Experts of a small language model.
Experts: 48 experts in each of 10 layers, 96 clamped SwiGLU neurons an expert, a shared expert of 128 neurons.
Training: a variant of Muon for the experts, 392M tokens, 5987 steps.
Below are experts of layer 6 (counted from 0) of a mixture-of-experts language model. Rows are named router (the router's row for the expert) and show model dimensions 0-127. Each number is 200 + 20 x the weight over its row's rms, rounded and kept within 0 to 999.
Before each expert's rows: "comes before" lists some tokens at least twice as common just after its tokens as in all text. This comes from a sample of Wikipedia text that the model never trained on. Tokens count by the router's weight.

# expert 17
comes before: ".", ",", "s", ";", "\"", "'"
router,184,204,192,205,195,208,183,187,177,190,192,186,204,223,208,195,185,173,201,230,260,215,189,217,201,171,242,206,198,203,213,209,180,198,168,208,235,220,159,223,196,163,190,222,212,187,175,244,186,248,186,194,159,203,219,242,181,214,196,191,190,220,199,166,197,224,180,236,202,197,208,228,205,168,191,208,221,218,186,204,183,201,208,226,175,206,189,181,209,183,206,215,185,190,226,193,182,193,212,205,215,183,210,214,219,136,237,207,217,215,210,187,185,182,210,194,198,183,200,175,215,188,197,185,168,187,192,204

# expert 28
comes before: " the", " a", " his", " their", " this", " its"
router,197,197,166,190,196,195,218,201,188,190,232,228,187,224,169,195,192,201,233,209,222,217,188,200,203,152,197,240,211,179,159,208,182,179,206,163,227,209,195,227,193,196,191,199,258,207,209,185,195,185,188,186,207,222,193,204,171,193,225,201,201,229,173,216,225,195,197,198,180,232,210,222,228,207,196,195,181,225,204,203,182,198,221,176,199,213,166,189,192,185,178,218,205,171,182,185,165,214,211,212,209,203,207,191,192,186,170,181,181,232,240,255,207,207,193,237,207,203,208,171,219,195,200,226,204,182,156,194

# expert 40
comes before: " and", " which", " but", " the", " he", "000"
router,219,199,199,223,180,188,186,192,153,189,220,220,189,207,176,207,197,205,227,191,179,211,218,218,202,191,194,204,212,216,167,206,155,196,201,218,184,213,191,200,207,168,210,189,213,230,162,212,193,226,248,191,178,201,182,228,205,219,199,175,219,197,198,151,231,228,194,211,228,232,219,223,213,177,219,206,200,210,191,192,166,208,203,226,189,245,164,234,193,165,191,215,176,180,224,224,198,199,215,187,210,169,185,232,192,167,205,184,205,218,197,208,194,171,189,201,182,185,235,171,200,157,205,208,200,194,189,216

# expert 36
comes before: " the", " to", " a", " that", " his", " by"
router,210,205,175,168,209,183,192,185,193,186,190,208,200,213,215,211,197,199,224,212,196,196,195,212,201,168,215,232,228,194,182,222,204,204,204,158,218,222,191,169,208,196,186,206,214,209,177,229,207,174,209,161,166,164,201,192,180,228,197,200,202,239,188,169,247,204,215,204,200,207,198,195,232,194,190,200,200,211,206,213,167,166,230,205,205,239,170,204,196,225,203,225,186,186,213,224,171,194,222,189,217,196,195,195,209,196,198,207,190,223,262,202,203,237,216,198,205,216,212,186,260,195,215,252,181,221,180,198

# expert 12
comes before: " of", ",", ".", " and", " in", " ("
router,186,202,194,235,156,216,196,194,226,182,224,208,190,219,184,201,210,158,181,225,241,221,195,216,191,174,252,178,208,187,185,198,206,210,191,221,229,249,166,171,180,213,213,245,212,221,194,214,191,205,200,181,172,217,217,224,195,201,225,191,187,227,187,191,183,164,220,216,196,245,196,224,198,213,203,186,204,203,214,195,174,217,197,215,194,235,178,183,215,202,205,224,185,196,238,174,178,215,213,192,203,186,201,232,208,177,216,174,205,207,198,219,182,197,186,211,203,181,212,169,212,158,213,206,170,183,197,195

# expert 41
comes before: "s", "ed", "ing", " in", " by", " on"
router,195,225,199,186,153,170,209,163,219,184,227,191,190,208,210,209,221,176,217,218,243,234,172,224,193,159,233,207,206,211,213,231,211,183,180,196,203,234,198,188,200,203,189,208,212,202,218,231,199,221,218,168,200,208,186,210,198,222,181,210,190,190,182,203,214,189,170,246,205,199,201,210,202,225,231,159,199,226,184,193,163,196,201,225,204,217,212,166,208,201,228,215,187,178,199,188,158,186,218,212,228,198,183,225,219,169,207,185,178,206,221,216,203,191,208,208,207,171,222,193,253,209,209,183,182,168,189,206

# expert 47
comes before: ",", ".", " of", "s", " in", " and"
router,201,207,205,219,155,213,206,210,201,174,238,195,209,227,229,206,204,196,164,183,199,225,173,227,196,181,223,232,203,182,177,213,181,242,208,218,239,243,195,189,199,181,193,214,216,213,195,216,198,224,195,181,178,198,202,208,188,201,216,176,188,240,203,203,219,211,197,241,219,191,201,227,235,223,175,208,205,222,215,218,171,218,219,211,195,215,210,196,217,187,213,214,176,177,215,195,170,196,223,236,189,191,195,225,208,169,241,184,199,211,223,207,180,206,213,196,226,176,216,173,205,166,212,209,157,178,207,164

# expert 8
comes before: " a", " the", " an", " not", " been", " also"
router,200,183,160,220,182,209,202,156,197,178,175,202,208,208,206,192,200,178,208,179,216,228,221,218,165,202,202,195,231,211,200,175,179,191,217,178,168,214,187,177,211,179,211,200,217,198,208,191,182,174,200,189,209,173,191,206,173,167,204,199,202,191,208,206,213,205,195,216,210,199,202,196,228,162,213,182,244,234,177,213,148,194,217,171,197,234,201,230,184,196,211,215,191,200,213,164,183,206,217,225,201,183,205,210,211,204,181,209,157,199,252,208,202,181,212,190,201,163,209,178,243,198,187,224,212,150,173,176

# expert 35
comes before: "-", "s", "1", "0", "{", " -"
router,199,213,190,208,175,193,174,196,179,181,194,200,200,205,225,184,171,192,217,190,212,199,197,233,198,228,204,175,201,195,212,191,184,191,192,164,180,233,136,194,192,184,205,209,238,199,186,222,166,227,175,189,188,223,192,174,185,204,213,192,199,212,175,180,207,203,220,212,215,220,212,240,220,245,226,227,209,196,183,182,194,185,217,197,206,226,218,182,196,216,217,227,211,178,202,215,184,212,224,188,199,195,244,226,227,197,208,163,205,230,205,173,168,190,204,224,213,222,207,171,251,221,194,217,200,175,178,232

# expert 20
comes before: ",", " (", ".", " and", ")", "'"
router,194,205,212,212,180,211,200,169,220,194,207,204,196,213,167,178,203,203,187,198,232,226,178,211,174,168,200,216,206,175,185,201,198,222,173,225,223,246,157,170,169,201,217,229,218,202,180,184,204,214,189,163,212,192,218,221,183,204,233,209,190,199,177,166,197,212,202,261,233,196,201,249,245,195,243,196,199,226,203,186,192,196,230,226,208,206,197,221,217,208,192,216,193,205,224,187,176,196,208,173,206,183,205,215,204,164,205,174,200,204,227,209,204,214,199,188,211,190,208,183,206,176,218,224,157,210,191,181

# expert 31
comes before: " |", ")", ";", "}", "{", "T"
router,213,222,187,240,180,215,209,206,216,165,202,192,172,228,210,179,160,179,180,214,250,225,172,212,179,195,170,217,213,192,218,221,185,159,177,215,178,213,166,166,196,226,195,230,200,190,174,197,171,227,206,188,171,179,216,228,184,197,208,184,178,224,187,180,205,220,171,209,218,213,201,199,201,211,218,187,192,225,171,203,207,199,196,205,198,225,164,217,212,197,207,210,198,158,201,196,174,216,239,211,186,196,197,225,192,191,224,175,238,210,209,180,222,202,192,209,234,190,214,190,196,179,211,215,173,160,187,204

# expert 0
comes before: " |", ",", " (", "i", "'", "e"
router,209,189,207,220,164,213,187,180,229,175,179,216,201,223,215,201,204,215,215,246,224,199,220,205,199,191,232,240,221,174,212,204,218,199,205,193,207,219,200,181,210,209,218,244,213,190,186,218,201,224,176,187,201,184,197,205,188,225,234,161,186,203,182,165,190,159,201,234,215,213,216,232,216,177,231,175,216,217,194,201,196,190,240,232,181,197,171,184,233,199,211,208,181,213,214,160,158,191,219,200,176,175,213,209,196,166,238,161,202,213,225,184,177,192,207,196,216,207,213,193,224,185,216,195,197,188,201,208

# expert 45
comes before: "ing", "ed", " by", "-", " to", "er"
router,208,208,184,192,159,188,203,184,212,189,193,231,188,217,194,207,197,196,211,185,188,212,186,215,197,183,230,194,237,215,232,216,195,164,208,192,224,201,225,182,190,156,165,186,212,200,198,240,177,181,231,194,213,194,169,193,204,236,224,169,206,231,172,183,220,222,167,197,224,196,200,198,209,181,239,210,194,223,196,179,160,178,195,203,175,187,184,183,173,194,226,235,167,172,202,217,177,216,222,188,194,200,187,203,226,212,215,178,164,213,236,190,205,199,207,232,231,213,216,200,211,193,248,188,206,186,191,198